Weights of a small mixture-of-experts language model, trained from scratch on English Wikipedia.
Size: 10 layers, width 192, vocabulary 16767, 29.8M parameters.
Experts: 32 SwiGLU neurons an expert, a softmax router, 16 empty slots to pick.
Training: a variant of SOAP for the experts, 276M tokens, 4215 steps.
Below are experts of layer 4 (counted from 0) of a mixture-of-experts language model. Rows are named router (the router's row for the expert), gate (a neuron's input weights, with its number), up (a neuron's input weights, with its number) and show model dimensions 0-191. Each number is 50 + 12 x the weight over its row's rms, rounded and kept within 0 to 99.
Before each expert's rows: a language model's description of what the expert responds to. This comes from a sample of Wikipedia text that the model never trained on.

# expert 46
It responds to: Infobox field labels. Field names at the start of infobox or list lines before a colon, such as Speed, Country, Coordinates, Genus, Family, Preceded.
router:53 69 44 51 59 35 52 52 61 52 67 32 53 46 50 50 66 53 48 33 29 43 60 45 69 71 53 65 41 47 46 66 52 55 38 28 71 51 63 83 60 47 46 44 30 40 42 49 63 53 67 48 42 34 40 33 63 28 66 25 65 45 40 50 66 61 24 40 64 43 58 44 48 60 38 57 61 58 62 62 48 54 54 34 44 56 41 54 42 46 35 65 49 61 48 40 43 43 58 75 75 36 46 77 51 60 60 36 48 57 58 32 45 64 40 52 49 52 39 48 64 40 52 52 52 65 43 46 62 38 46 63 36 53 39 59 64 68 38 63 53 53 57 50 58 67 66 59 47 43 41 55 70 47 50 52 62 41 36 59 48 71 44 35 54 57 54 38 72 61 73 49 41 57 48 22 56 52 54 58 90 36 37 38 38 60 43 63 40 46 38 59
gate1:51 61 29 43 48 53 42 45 35 59 49 74 50 60 31 24 38 43 59 62 30 45 57 38 48 58 56 66 40 55 28 45 32 72 42 44 64 55 67 41 45 36 81 40 56 50 70 35 33 42 39 69 53 66 39 43 53 64 45 42 52 69 33 46 68 38 21 49 83 49 47 40 32 53 59 52 42 49 28 57 45 58 54 62 35 53 57 45 64 67 53 43 48 46 56 52 54 22 44 58 52 49 60 72 56 70 39 56 47 58 54 23 68 52 65 52 56 51 56 35 70 36 59 49 41 60 53 62 56 58 73 31 54 56 58 51 45 55 45 52 57 43 47 45 72 64 44 52 54 36 53 44 64 41 51 42 69 55 40 46 34 64 57 50 53 70 50 78 42 47 39 42 56 39 41 71 62 60 52 74 49 41 52 41 51 56 42 68 39 49 33 48
up1:66 50 41 32 30 62 55 56 51 53 13 43 33 47 67 36 52 40 45 54 68 46 40 66 53 44 48 41 50 66 57 59 50 36 45 45 66 61 44 46 62 61 53 24 39 57 58 55 52 66 52 40 49 69 46 52 63 51 46 48 64 50 61 39 50 47 63 47 38 51 38 73 37 43 68 53 52 48 46 59 35 51 72 62 28 31 39 45 51 58 32 36 49 41 52 46 40 75 43 44 57 34 60 40 33 31 44 60 74 53 59 56 66 37 44 56 55 59 45 58 58 65 41 40 31 42 64 53 36 28 35 62 37 33 56 56 58 37 59 37 59 37 50 72 65 45 34 47 47 66 61 35 51 61 41 54 69 42 45 40 27 37 41 59 32 35 65 42 45 36 44 67 55 69 39 63 59 56 74 44 33 50 72 22 38 39 38 36 41 56 51 42
gate2:46 54 45 38 39 48 52 54 43 64 52 46 57 71 45 55 73 47 55 42 38 26 53 35 63 56 64 61 55 43 47 55 22 47 48 48 64 56 70 48 45 52 48 64 68 26 30 37 39 60 24 35 42 24 36 65 41 63 60 50 55 38 39 66 63 31 56 70 58 41 50 61 46 47 47 53 67 62 74 46 48 60 61 52 60 53 50 71 56 55 57 79 28 38 61 41 54 64 53 54 51 46 69 81 41 52 51 40 39 49 54 65 45 54 33 53 38 52 27 57 68 32 50 49 54 55 41 67 29 41 65 44 50 51 68 45 69 47 49 47 40 45 28 44 40 42 66 55 32 40 49 64 27 44 53 64 44 41 47 44 57 40 43 11 55 55 41 37 35 40 58 66 49 31 50 39 46 58 47 46 60 54 60 63 49 46 59 36 43 56 26 45
up2:69 66 55 50 40 29 62 40 57 40 55 59 55 40 41 42 49 30 53 45 60 63 50 64 27 54 58 51 41 37 45 62 85 53 51 62 38 61 55 38 44 47 66 44 51 47 72 49 80 51 40 45 44 55 55 66 44 41 77 50 61 45 48 29 66 42 54 47 58 67 48 51 51 62 44 47 66 62 28 44 77 48 51 54 39 36 49 35 54 71 35 58 66 70 48 64 39 49 55 56 52 67 58 41 48 42 65 31 50 46 48 57 52 57 53 60 63 65 44 51 52 63 45 50 58 77 50 70 71 35 49 45 51 51 65 73 60 47 57 32 70 42 69 33 46 60 53 68 72 65 45 45 54 70 46 32 61 77 62 53 44 56 68 37 44 66 51 69 61 32 69 41 59 68 45 44 61 45 43 44 42 24 44 50 46 74 49 56 64 46 50 55
gate3:37 56 62 40 26 60 33 45 15 60 67 63 42 44 63 51 65 66 34 47 41 44 47 72 72 62 49 64 56 30 36 45 64 39 37 41 45 53 42 45 27 65 67 75 31 45 37 48 56 50 35 53 49 51 56 46 52 39 80 34 86 57 53 59 52 47 39 66 46 46 55 36 56 61 61 58 43 39 53 52 72 51 46 52 44 60 33 40 42 36 49 60 54 37 40 64 61 54 48 21 53 38 42 40 40 55 62 23 52 45 31 63 28 58 57 46 29 36 69 31 41 48 52 45 53 47 77 59 53 37 46 38 53 37 42 71 37 53 56 54 66 31 62 38 44 47 49 56 34 50 41 28 56 39 55 60 47 47 52 56 39 45 43 36 41 51 60 42 56 30 38 45 44 38 42 70 43 42 49 48 44 41 27 42 48 50 52 62 44 57 42 42
up3:55 36 45 29 46 24 69 71 55 41 31 54 23 54 48 47 54 68 33 60 63 72 39 60 67 47 64 55 65 70 44 29 18 47 47 49 35 36 54 51 53 47 51 57 29 53 63 49 45 55 52 50 40 56 35 55 71 56 42 40 70 45 25 35 50 35 39 49 37 50 42 40 55 53 50 37 48 32 63 42 33 49 58 42 54 46 63 56 53 68 43 65 42 48 50 61 56 50 70 50 55 39 66 55 39 62 64 59 40 53 43 36 50 53 41 60 60 69 64 52 46 50 68 31 45 66 45 47 60 63 43 53 53 21 31 51 48 41 51 52 42 40 49 30 56 51 52 61 28 46 35 55 41 65 48 65 46 61 47 74 49 68 61 42 70 56 53 43 60 45 37 56 62 30 54 41 82 54 33 51 36 62 53 37 46 46 77 60 32 61 37 33
gate4:37 75 64 44 79 43 42 53 62 49 58 41 28 57 57 47 35 58 58 55 35 65 51 51 51 70 50 61 52 31 34 41 62 41 64 51 58 64 30 53 65 53 26 53 50 88 36 40 38 56 47 55 40 73 45 64 67 41 36 32 42 48 63 34 62 28 26 51 22 48 52 54 40 62 49 51 53 52 53 60 62 29 43 68 50 62 42 64 46 51 53 66 57 43 69 36 65 57 57 49 47 66 64 41 60 75 59 63 31 42 59 45 42 56 50 54 52 54 65 43 23 72 36 35 63 41 43 63 44 28 40 47 50 29 51 38 65 65 44 60 80 55 37 35 64 29 62 53 39 46 43 59 50 46 41 55 40 48 58 51 51 47 48 48 55 54 64 55 46 45 58 56 56 41 52 27 54 46 47 70 57 55 51 46 40 54 30 49 50 34 45 62
up4:46 71 82 40 58 30 23 41 48 48 56 47 46 60 44 46 26 42 57 49 50 40 60 47 66 66 41 70 51 46 58 54 41 46 56 68 64 82 54 68 54 57 33 50 59 62 67 57 65 57 61 58 66 50 44 42 46 50 38 69 55 49 55 31 46 57 37 46 58 52 23 50 33 56 42 51 51 73 61 44 49 55 86 29 40 44 64 64 43 45 62 57 54 48 45 34 36 67 45 52 54 46 68 58 54 68 56 66 44 51 59 47 52 63 32 54 64 33 49 47 22 59 51 48 42 49 54 30 61 51 67 59 45 69 37 38 74 50 51 59 65 48 57 49 53 66 48 56 68 67 54 31 65 58 61 29 47 55 43 53 51 48 54 38 25 52 45 52 42 34 47 44 45 43 82 51 44 60 19 56 60 65 54 44 38 44 41 37 33 50 42 55
gate5:45 41 59 65 42 58 58 54 44 41 27 42 53 65 61 73 58 57 52 51 36 71 33 39 68 51 42 65 35 41 45 59 77 50 48 50 66 53 40 39 51 62 69 27 56 61 43 40 63 69 51 39 61 48 44 57 38 60 49 45 42 60 64 36 54 67 45 49 47 51 39 55 27 57 33 62 44 33 43 65 57 61 57 38 43 21 61 43 56 49 63 59 38 49 55 29 52 45 48 57 68 33 38 73 43 54 39 64 45 38 46 57 45 39 72 44 34 48 56 52 40 61 44 59 37 52 53 47 58 48 54 34 29 60 56 60 43 61 52 54 50 82 58 43 33 50 40 39 42 44 51 65 59 31 50 55 51 50 61 43 45 43 73 47 35 49 67 33 41 76 83 50 42 37 54 43 25 63 43 48 72 52 48 22 27 44 56 46 42 79 41 55
up5:52 38 46 46 68 45 50 67 61 46 25 36 59 66 54 42 37 67 49 46 61 57 61 33 35 29 60 46 29 78 44 34 44 50 64 51 33 55 48 22 39 60 37 51 53 65 51 45 53 58 36 61 40 63 31 53 49 46 32 35 46 41 69 56 55 46 38 41 55 56 69 39 51 45 61 55 38 71 38 56 41 45 42 50 27 67 51 51 47 34 70 22 64 48 57 30 55 57 28 42 50 55 59 60 62 46 59 41 56 53 35 45 46 47 41 74 64 49 41 55 44 53 50 35 62 46 47 21 62 47 36 45 60 49 46 50 53 41 54 48 34 38 57 45 42 49 41 56 53 43 46 36 64 26 38 34 55 45 42 66 61 43 39 60 62 74 27 47 55 41 32 47 55 46 54 66 39 35 61 17 31 43 55 42 68 60 67 62 44 40 44 82
gate6:61 32 53 63 37 59 45 39 55 41 54 41 48 53 62 48 43 59 60 71 55 38 45 60 42 64 36 58 45 48 61 27 34 41 51 53 50 41 34 62 52 57 31 46 51 27 60 78 69 66 67 45 46 51 32 74 38 52 52 61 58 45 43 45 38 53 40 24 53 55 39 61 45 31 65 74 50 57 55 67 43 67 36 45 65 51 75 46 43 61 62 47 73 29 39 68 60 74 45 59 62 70 43 63 56 55 21 46 56 47 49 61 44 49 30 53 41 62 34 46 37 46 37 60 32 38 58 45 37 40 59 72 30 36 38 39 48 49 24 61 55 59 62 41 35 50 57 66 39 51 53 58 44 52 52 63 49 53 36 64 40 56 68 46 49 26 69 54 41 64 50 58 32 70 63 67 49 59 61 49 43 48 48 41 32 44 64 64 57 57 31 45
up6:62 34 54 49 48 51 16 30 55 53 61 62 37 41 57 27 62 42 69 61 40 46 51 75 54 53 49 67 60 53 47 42 41 26 41 49 61 37 57 63 51 36 48 58 58 55 38 56 32 60 44 37 47 49 51 43 41 10 66 67 51 41 37 48 68 32 45 47 48 43 47 68 51 65 46 48 49 45 41 67 64 35 48 59 50 53 25 47 45 27 59 60 38 52 56 43 55 51 62 35 31 31 35 61 53 65 48 48 38 46 38 31 33 43 37 50 50 44 48 38 34 52 69 26 27 46 43 60 64 64 37 31 49 41 42 54 41 59 30 53 48 57 41 44 60 42 49 65 67 47 80 38 51 43 51 60 40 48 68 65 53 65 42 48 44 43 46 71 39 40 66 35 42 29 52 49 82 56 58 69 70 59 42 48 55 51 49 42 43 49 57 35
gate7:51 39 59 34 49 43 55 59 63 76 41 72 55 63 48 39 49 40 39 60 36 59 46 48 46 64 52 55 50 53 50 63 51 30 33 52 58 51 57 71 56 34 46 52 57 33 94 52 32 58 38 44 36 49 57 58 43 30 38 70 54 48 53 62 37 37 42 46 49 55 43 49 70 67 28 57 55 54 52 49 62 47 70 55 45 51 58 56 51 44 46 53 47 33 46 54 62 46 40 44 55 27 48 61 62 61 42 36 51 49 58 41 40 57 32 58 44 49 49 55 28 55 53 68 46 58 51 58 47 62 61 58 52 38 32 41 60 72 37 59 74 54 49 71 52 52 61 45 76 40 37 92 49 71 35 56 39 37 43 45 50 80 49 52 38 45 30 62 56 42 59 67 61 53 63 53 62 33 79 59 56 62 37 69 48 60 33 34 37 63 62 45
up7:16 30 65 40 48 35 39 29 27 62 33 56 39 48 43 60 53 75 59 56 61 40 60 54 54 45 38 51 48 46 42 30 54 61 59 66 55 61 40 63 78 58 28 48 53 57 50 78 56 59 39 62 76 45 53 66 51 59 38 60 41 59 28 65 56 20 40 36 44 50 49 39 47 64 59 58 43 44 44 68 42 66 46 51 42 44 59 39 46 36 50 58 49 42 47 37 62 29 55 64 48 58 51 53 62 59 33 61 42 30 49 40 36 57 65 34 43 44 37 58 51 42 52 44 39 59 62 78 39 70 42 62 45 52 32 47 50 62 50 49 26 59 44 67 46 34 69 62 28 57 49 53 70 55 47 67 32 59 82 47 45 48 69 67 52 52 67 51 49 49 57 67 52 40 40 35 60 41 70 44 42 51 45 45 48 60 39 39 44 40 55 53
gate8:47 49 73 60 43 39 69 56 38 61 56 60 47 60 47 47 42 70 34 36 44 48 31 44 37 43 44 58 41 27 40 48 55 42 53 31 58 51 55 54 50 76 50 61 42 40 56 53 45 44 32 49 57 59 45 29 53 36 58 34 47 46 46 40 57 31 54 54 61 44 49 51 62 24 36 10 55 44 61 53 46 52 66 36 48 50 50 29 57 62 41 66 61 59 50 67 54 38 57 60 37 32 57 82 70 37 51 51 57 65 59 43 40 45 64 46 37 50 32 44 41 57 69 41 69 44 68 29 28 58 46 61 44 50 46 43 59 54 67 48 46 35 53 54 45 61 56 48 67 56 59 37 48 68 52 46 54 62 72 41 73 34 63 40 31 74 43 24 53 29 60 49 54 43 41 49 42 50 52 62 65 34 33 53 39 28 61 40 35 33 53 75
up8:55 45 41 55 54 39 49 37 35 63 36 60 51 42 42 44 53 65 53 52 73 62 45 36 57 48 49 61 57 51 50 33 52 43 58 42 44 67 76 42 54 47 59 62 60 53 49 52 32 46 37 57 61 34 38 27 45 34 36 55 70 47 39 37 72 68 35 54 57 57 39 53 50 44 51 42 71 42 54 41 42 37 71 58 46 34 47 58 44 48 52 25 53 46 47 56 70 41 42 59 61 27 43 41 61 47 38 37 53 59 47 43 64 66 64 61 44 43 39 55 70 44 51 32 52 38 50 56 60 57 33 56 32 76 58 31 46 72 42 33 43 52 53 30 56 83 54 51 60 41 52 72 56 60 28 51 42 41 53 55 52 21 83 48 66 49 40 49 51 24 58 48 45 43 75 50 53 31 33 40 56 79 65 59 43 40 50 66 34 57 61 58
gate9:30 58 65 70 57 40 68 56 46 40 64 32 35 62 52 27 47 52 40 31 54 52 40 52 52 61 46 54 29 54 44 46 47 52 46 40 51 69 41 33 53 26 51 47 45 59 37 58 64 36 51 55 59 49 39 45 46 54 46 39 57 35 33 59 43 64 57 80 50 54 62 34 60 52 67 29 48 54 50 48 59 68 49 67 43 46 52 64 82 52 49 66 58 35 51 40 45 57 24 44 40 44 56 39 75 50 63 54 39 43 41 59 32 72 61 52 44 66 31 43 71 60 53 47 53 48 46 28 62 46 42 30 35 25 35 58 60 50 53 66 52 61 62 55 32 74 49 36 57 46 62 39 55 69 53 47 34 48 27 51 48 52 58 57 62 84 49 37 47 51 61 70 61 59 68 40 50 47 44 43 71 58 50 42 39 64 60 45 60 42 67 77
up9:58 39 42 47 54 52 52 55 43 72 28 48 66 59 54 43 66 44 52 24 57 46 38 50 53 54 63 59 50 59 41 60 39 66 45 35 57 63 42 35 45 55 53 50 26 36 43 44 55 41 55 63 71 39 37 61 56 28 71 64 66 55 57 47 56 38 54 51 48 74 37 39 41 66 40 49 35 31 53 32 71 57 45 40 55 55 65 40 47 41 49 64 63 32 37 40 57 54 55 44 36 47 78 55 58 62 39 42 45 22 67 55 55 44 51 52 60 39 22 57 63 41 58 28 60 32 46 36 37 47 57 66 41 70 24 52 58 64 57 67 50 50 42 41 66 54 45 51 57 48 67 54 36 49 60 63 72 46 40 28 22 53 58 53 41 56 45 43 41 50 31 55 59 56 37 30 48 49 54 45 69 52 34 33 42 53 28 52 32 45 46 17
gate10:22 22 61 43 36 42 60 35 69 62 53 52 47 41 38 47 46 47 54 61 46 35 50 55 40 79 54 61 59 47 48 51 56 55 58 56 45 35 47 55 46 40 40 44 81 80 52 50 41 47 39 60 49 60 31 42 54 51 49 39 43 42 48 52 67 57 30 49 58 31 47 28 45 48 47 37 86 63 49 60 54 44 58 56 30 44 50 53 55 49 61 55 43 58 42 56 27 63 53 66 50 55 72 33 43 50 49 50 63 59 73 64 50 51 37 59 54 50 56 45 66 53 64 48 28 65 42 48 53 46 58 45 54 65 67 82 79 59 68 32 44 45 56 53 43 43 51 36 30 71 54 53 41 46 48 70 51 43 44 53 77 52 62 56 60 47 47 61 56 35 49 25 50 21 56 56 58 54 68 75 69 61 57 45 48 76 42 53 56 53 49 63
up10:51 44 57 50 53 62 61 55 59 60 66 27 33 36 33 63 36 70 64 45 45 53 37 59 41 60 61 34 45 39 67 49 43 20 33 36 68 49 68 53 47 42 62 50 70 48 59 45 41 37 60 60 29 58 51 63 40 44 72 52 63 62 46 55 50 45 39 41 76 55 37 52 36 80 31 50 64 58 66 55 63 51 66 41 42 37 57 51 54 59 26 54 25 48 54 53 50 63 82 31 66 58 36 69 42 50 53 43 60 38 45 44 63 71 57 57 31 73 54 35 41 52 42 44 29 46 59 71 45 49 57 56 40 31 42 50 44 55 65 51 48 59 46 49 55 65 53 55 41 64 45 51 38 64 46 65 77 54 65 50 57 55 44 45 58 61 46 45 39 48 57 59 56 23 46 57 50 76 61 43 67 38 41 54 58 63 41 38 28 53 37 43
gate11:30 34 61 57 47 59 27 44 48 41 47 48 52 45 38 49 45 52 65 58 61 43 46 45 23 35 61 54 34 42 36 50 55 48 43 43 35 38 38 35 63 47 52 28 38 37 52 63 45 29 57 58 40 45 64 40 55 46 44 53 26 49 36 59 51 61 25 55 68 63 48 54 72 45 70 42 55 59 56 24 32 47 56 62 41 58 37 29 47 53 50 53 31 33 38 41 51 40 67 43 63 73 53 69 40 64 58 38 46 61 55 41 52 55 44 24 29 38 52 31 66 33 43 33 54 32 58 37 40 73 52 73 45 60 60 40 52 41 31 69 30 57 49 46 37 55 51 40 61 50 46 52 48 59 36 48 40 57 65 34 49 50 49 35 46 60 47 58 50 50 45 52 42 56 37 64 51 71 30 52 55 29 74 39 42 35 22 32 37 56 43 72
up11:57 32 52 56 43 38 47 40 57 65 32 46 40 35 39 55 45 43 38 54 42 71 38 59 63 64 53 54 53 54 51 52 45 50 47 62 61 61 46 67 47 44 49 52 37 74 39 50 55 37 32 46 30 54 50 47 52 35 52 57 52 43 55 26 72 50 57 43 62 37 54 37 63 62 42 64 62 34 41 34 41 60 64 58 50 21 42 69 47 39 42 63 77 56 61 55 68 35 25 68 46 45 47 45 53 44 63 47 71 65 27 52 52 57 21 54 68 41 55 43 64 64 28 62 75 48 37 74 52 60 38 38 48 69 26 51 74 54 52 50 62 40 49 55 46 49 49 50 39 28 53 55 39 69 49 56 53 33 45 42 54 32 40 54 71 51 56 40 39 53 53 56 48 58 59 37 51 31 66 55 38 53 42 15 35 55 48 29 62 43 32 42
gate12:40 37 56 47 50 57 50 49 55 58 36 39 37 58 65 42 43 64 37 32 46 47 62 73 66 73 47 56 63 47 45 44 70 50 35 42 23 45 40 26 55 51 70 27 58 69 45 56 56 54 36 58 58 50 64 60 47 48 45 43 37 44 39 18 52 46 50 26 32 59 54 37 50 41 44 49 67 65 60 45 53 47 46 63 46 66 50 56 52 53 51 57 66 57 44 66 40 45 47 59 52 55 63 55 46 41 55 62 49 40 57 56 34 55 50 59 75 35 60 56 36 52 58 41 32 37 41 42 57 44 68 36 42 36 49 55 43 69 34 56 33 56 60 26 33 54 69 56 33 50 42 58 68 81 50 43 48 27 34 41 65 63 37 59 57 27 53 30 59 55 37 47 64 59 69 81 44 50 44 48 34 17 34 43 51 54 41 55 42 39 50 73
up12:42 87 42 38 72 32 39 48 61 43 37 42 39 59 42 44 34 44 48 61 52 62 75 52 54 57 27 60 33 53 38 52 56 64 65 40 41 47 51 50 57 39 60 51 71 58 47 46 62 42 72 39 60 56 56 36 28 58 53 49 64 31 55 41 44 78 52 48 57 55 64 49 57 53 50 51 37 35 76 41 53 66 57 47 27 45 56 50 40 37 56 68 53 56 58 61 47 58 27 53 61 42 45 48 37 51 57 41 38 74 48 59 47 56 66 48 28 50 53 62 47 60 35 39 63 69 49 39 34 46 42 54 44 48 23 43 60 38 44 37 56 63 49 53 34 63 45 36 48 47 59 50 52 53 64 26 34 51 38 47 41 69 33 45 65 43 47 77 45 61 60 56 41 59 55 57 46 57 24 38 71 87 44 55 61 48 62 54 46 30 73 59
gate13:72 67 53 59 27 68 49 43 52 83 37 47 38 59 37 51 45 51 39 45 49 23 41 49 52 56 31 49 73 66 67 49 60 50 47 35 61 55 58 48 29 45 48 39 50 45 60 62 14 49 52 47 53 36 50 41 51 35 57 40 56 69 50 61 34 43 43 68 70 67 58 45 60 45 40 47 42 51 45 49 64 55 64 35 52 39 69 57 37 59 38 60 55 54 27 71 46 33 47 67 60 31 33 60 70 45 53 62 55 32 32 41 71 44 65 44 59 54 50 54 69 41 42 66 64 69 62 65 39 48 48 63 51 51 68 39 40 50 29 75 39 45 42 55 58 43 36 49 55 39 53 50 39 52 43 35 53 30 28 34 49 68 64 26 37 56 70 31 53 51 50 47 55 48 67 37 44 39 38 55 63 60 51 39 41 61 62 49 47 45 61 61
up13:60 40 68 58 25 29 63 32 40 79 41 40 55 62 45 71 31 63 45 34 45 44 79 52 43 47 45 59 53 63 59 53 54 48 33 39 42 58 50 55 36 60 56 69 74 52 58 47 57 34 42 52 59 44 58 47 51 50 63 47 60 55 53 41 56 38 57 30 37 53 44 51 61 65 50 54 47 53 47 47 47 48 31 52 56 49 39 61 29 60 42 68 41 57 62 46 39 60 18 72 47 67 37 46 53 45 49 36 60 68 39 52 58 41 47 53 51 50 43 38 69 67 55 47 43 34 41 46 61 35 70 52 55 62 46 41 51 63 59 44 76 48 45 58 37 69 23 81 34 38 57 52 56 76 50 51 66 56 48 34 33 51 28 42 32 51 61 61 31 28 70 25 35 71 59 56 68 57 60 54 67 47 48 50 47 45 56 41 48 42 47 53
gate14:65 64 45 47 35 52 46 29 33 52 51 32 39 53 53 42 53 67 52 42 51 42 52 42 54 62 50 63 44 59 75 70 42 45 44 35 77 60 38 36 48 35 62 50 43 41 35 66 52 33 74 48 43 38 61 49 53 47 62 53 52 44 42 52 39 50 57 61 63 33 58 44 56 40 58 33 36 43 59 37 36 29 56 26 50 41 62 48 48 63 40 50 49 41 66 39 44 51 42 57 76 37 46 40 70 67 48 55 60 44 40 50 50 59 29 41 34 50 59 65 57 55 46 69 52 59 73 44 67 24 62 47 48 28 46 49 43 60 69 70 60 49 62 38 46 45 62 20 49 65 31 51 49 47 69 28 70 74 33 32 42 53 57 48 62 80 43 35 56 37 66 59 33 48 50 43 54 48 48 60 60 36 53 77 48 44 70 48 52 42 59 34
up14:29 35 44 51 36 40 32 41 44 48 53 48 36 61 56 42 76 43 50 55 38 58 55 51 74 47 53 34 65 46 58 47 53 41 46 40 62 47 54 46 48 51 34 43 35 48 30 67 54 57 33 66 65 42 42 68 48 63 34 56 44 59 41 53 37 69 71 41 62 52 52 20 44 19 65 50 36 41 51 40 60 48 46 36 49 45 64 46 56 68 40 51 52 40 49 50 45 47 60 73 31 42 45 44 70 46 44 48 46 45 47 51 31 53 33 30 52 52 54 60 34 52 34 35 55 23 58 68 37 67 52 50 51 51 60 54 87 38 42 67 54 51 36 35 48 43 44 49 47 57 78 54 44 43 73 82 63 49 60 48 54 52 62 87 57 25 51 44 76 45 59 42 58 53 61 51 47 43 31 69 45 52 59 61 42 50 54 53 68 56 54 49
gate15:62 62 38 58 45 38 58 40 56 40 43 58 61 57 38 39 89 34 63 43 41 54 46 40 69 63 29 79 61 51 45 35 64 51 61 34 54 62 56 66 49 68 60 39 40 56 52 45 31 46 51 44 27 28 76 69 46 48 25 50 49 49 68 56 53 46 55 63 32 35 55 63 41 55 57 46 43 66 37 77 50 40 57 25 47 48 62 60 62 53 42 40 47 37 48 65 44 47 52 50 50 36 56 57 61 63 56 88 68 69 63 35 38 48 57 47 38 48 52 39 36 58 34 59 53 45 42 53 54 58 35 43 61 41 53 43 58 59 41 68 42 31 32 60 46 45 58 65 44 49 59 29 68 63 52 48 65 52 38 46 42 55 64 60 54 45 41 55 58 38 51 34 56 54 50 45 46 38 39 42 81 60 39 32 62 60 61 73 41 42 68 50
up15:59 50 25 31 48 45 59 55 66 52 44 37 48 32 40 56 46 71 44 62 63 72 50 57 56 52 44 15 43 57 42 36 38 70 51 63 51 52 78 76 48 44 60 41 52 30 45 50 36 37 38 58 50 54 47 72 61 55 67 40 34 70 54 67 47 53 31 71 49 23 58 46 45 60 34 42 51 58 61 48 49 35 66 53 43 31 46 50 40 41 68 57 49 43 62 41 43 68 47 61 59 59 46 37 50 63 59 57 67 45 48 41 54 33 49 51 29 73 53 53 55 73 39 52 36 62 25 41 57 47 56 55 58 35 47 55 24 50 42 49 40 46 36 46 42 52 76 42 48 41 46 66 23 49 63 51 48 56 50 42 50 64 41 48 48 55 49 40 34 71 62 28 15 43 48 44 62 54 38 55 68 39 53 41 31 40 66 59 46 60 43 44
gate16:33 46 71 63 36 54 38 34 48 64 56 38 64 63 43 68 68 59 54 34 45 48 57 69 44 62 25 48 58 41 32 75 43 31 56 33 73 50 64 66 53 55 51 63 42 35 48 26 41 49 60 52 56 67 32 53 50 48 40 19 33 61 69 61 50 48 58 62 62 37 28 57 58 52 51 51 53 73 44 43 31 62 60 46 46 57 56 65 65 52 35 69 59 60 38 47 45 71 82 62 75 44 57 53 67 47 59 54 49 56 59 30 42 63 44 57 38 36 65 42 45 75 48 39 76 35 59 59 61 35 55 53 46 45 43 39 56 73 34 54 45 43 59 50 58 72 27 56 46 43 62 50 62 46 49 51 51 52 46 51 42 67 53 56 36 72 34 57 50 42 41 31 62 46 42 55 41 44 53 55 58 66 60 47 45 46 40 49 50 41 27 50
up16:50 57 49 80 33 55 47 57 46 37 45 57 28 58 34 52 28 44 39 53 67 72 40 46 18 35 44 47 45 44 50 68 48 51 46 50 48 51 47 55 59 67 57 67 55 37 46 52 50 32 57 48 50 66 52 33 42 44 49 28 69 62 43 50 29 43 47 58 68 74 52 62 63 60 44 56 34 34 57 35 41 67 62 44 58 58 62 66 59 64 61 48 68 75 35 52 50 51 67 53 49 47 60 42 44 53 58 56 45 63 49 55 37 54 47 60 34 57 40 44 32 49 29 37 42 37 36 38 53 40 46 72 54 65 47 51 33 43 65 65 50 47 49 31 47 68 38 65 67 47 40 54 47 57 53 13 29 35 60 57 71 53 63 45 41 55 43 69 61 67 38 44 41 27 63 75 60 31 44 51 63 54 49 62 48 42 47 52 32 44 49 76
gate17:76 52 55 45 40 60 40 58 57 60 60 68 56 68 45 56 74 52 54 50 32 55 43 59 64 41 52 53 68 30 38 53 44 46 55 40 37 36 68 68 51 42 57 33 55 49 38 62 56 50 39 36 66 46 51 36 43 38 38 37 44 71 33 42 46 52 68 53 70 61 38 34 59 44 81 68 53 40 64 34 38 63 73 44 65 44 63 66 48 60 57 44 47 51 38 50 47 33 47 72 30 45 68 65 38 61 47 44 60 46 46 49 61 68 36 33 45 75 59 36 51 34 55 61 56 54 29 59 45 40 55 62 39 47 29 74 51 62 57 44 36 57 34 39 58 43 27 46 53 57 59 49 53 54 47 44 64 42 54 31 51 54 60 22 71 56 52 48 57 65 43 27 56 52 58 38 36 77 65 51 29 53 40 32 59 42 42 50 35 30 53 44
up17:50 64 41 38 47 44 56 42 53 37 49 64 43 40 67 45 53 84 34 61 57 35 34 43 67 38 34 48 32 59 56 52 58 40 42 63 42 65 49 52 40 69 43 42 61 47 58 54 50 42 36 59 54 72 40 56 44 59 48 72 67 39 57 41 47 58 44 24 54 31 62 61 75 48 61 51 46 45 30 38 43 54 19 36 42 68 58 41 70 69 77 59 41 46 43 39 45 57 31 53 60 65 44 42 51 29 69 78 39 64 49 53 63 28 61 51 36 57 44 58 44 49 51 49 55 62 77 39 41 34 58 81 57 61 32 32 68 61 61 55 52 52 63 75 53 43 69 59 50 55 58 47 44 47 62 65 53 34 65 53 44 52 63 70 37 48 59 46 60 50 30 51 37 47 50 58 61 67 46 42 44 63 42 53 42 40 39 47 61 43 48 41
gate18:46 52 31 48 30 54 39 59 70 61 48 57 38 44 69 48 54 54 65 71 56 43 42 59 52 65 34 68 54 60 36 49 64 27 49 34 60 57 50 44 48 54 54 51 35 48 24 46 27 55 54 66 55 55 34 52 27 71 43 45 74 43 67 48 67 55 42 66 46 29 54 38 39 74 57 43 47 51 35 40 59 53 61 51 33 65 74 43 48 19 52 58 64 64 50 65 48 42 56 46 58 31 59 57 62 72 43 59 55 58 30 33 51 72 23 44 50 60 47 40 64 65 46 49 53 51 66 38 21 37 58 51 39 32 46 36 63 58 46 40 51 47 60 55 35 59 36 51 40 30 52 50 67 32 53 69 44 55 29 68 74 35 26 53 69 56 50 54 47 59 36 48 39 57 52 46 54 44 60 54 47 42 53 44 39 44 55 48 55 26 62 47
up18:44 52 45 59 53 25 46 61 58 50 70 50 51 49 43 39 41 51 57 38 53 32 47 45 56 48 26 50 66 50 44 38 37 57 43 21 47 40 50 28 60 69 49 44 55 48 54 57 42 37 50 50 33 39 44 44 62 67 47 60 74 54 75 50 57 79 37 33 40 53 57 31 55 59 45 54 43 60 48 58 35 30 52 68 38 54 53 49 63 55 36 55 56 41 54 54 27 56 46 38 27 61 55 40 73 47 47 79 64 57 25 42 43 61 56 64 46 59 24 47 57 53 56 75 43 29 60 44 42 41 47 44 36 47 53 29 59 45 49 43 65 53 72 58 42 48 24 18 51 29 52 38 56 64 52 70 48 67 37 65 58 32 45 44 60 45 41 59 64 47 46 37 60 40 26 52 37 44 63 60 51 66 38 56 64 39 29 62 49 41 46 54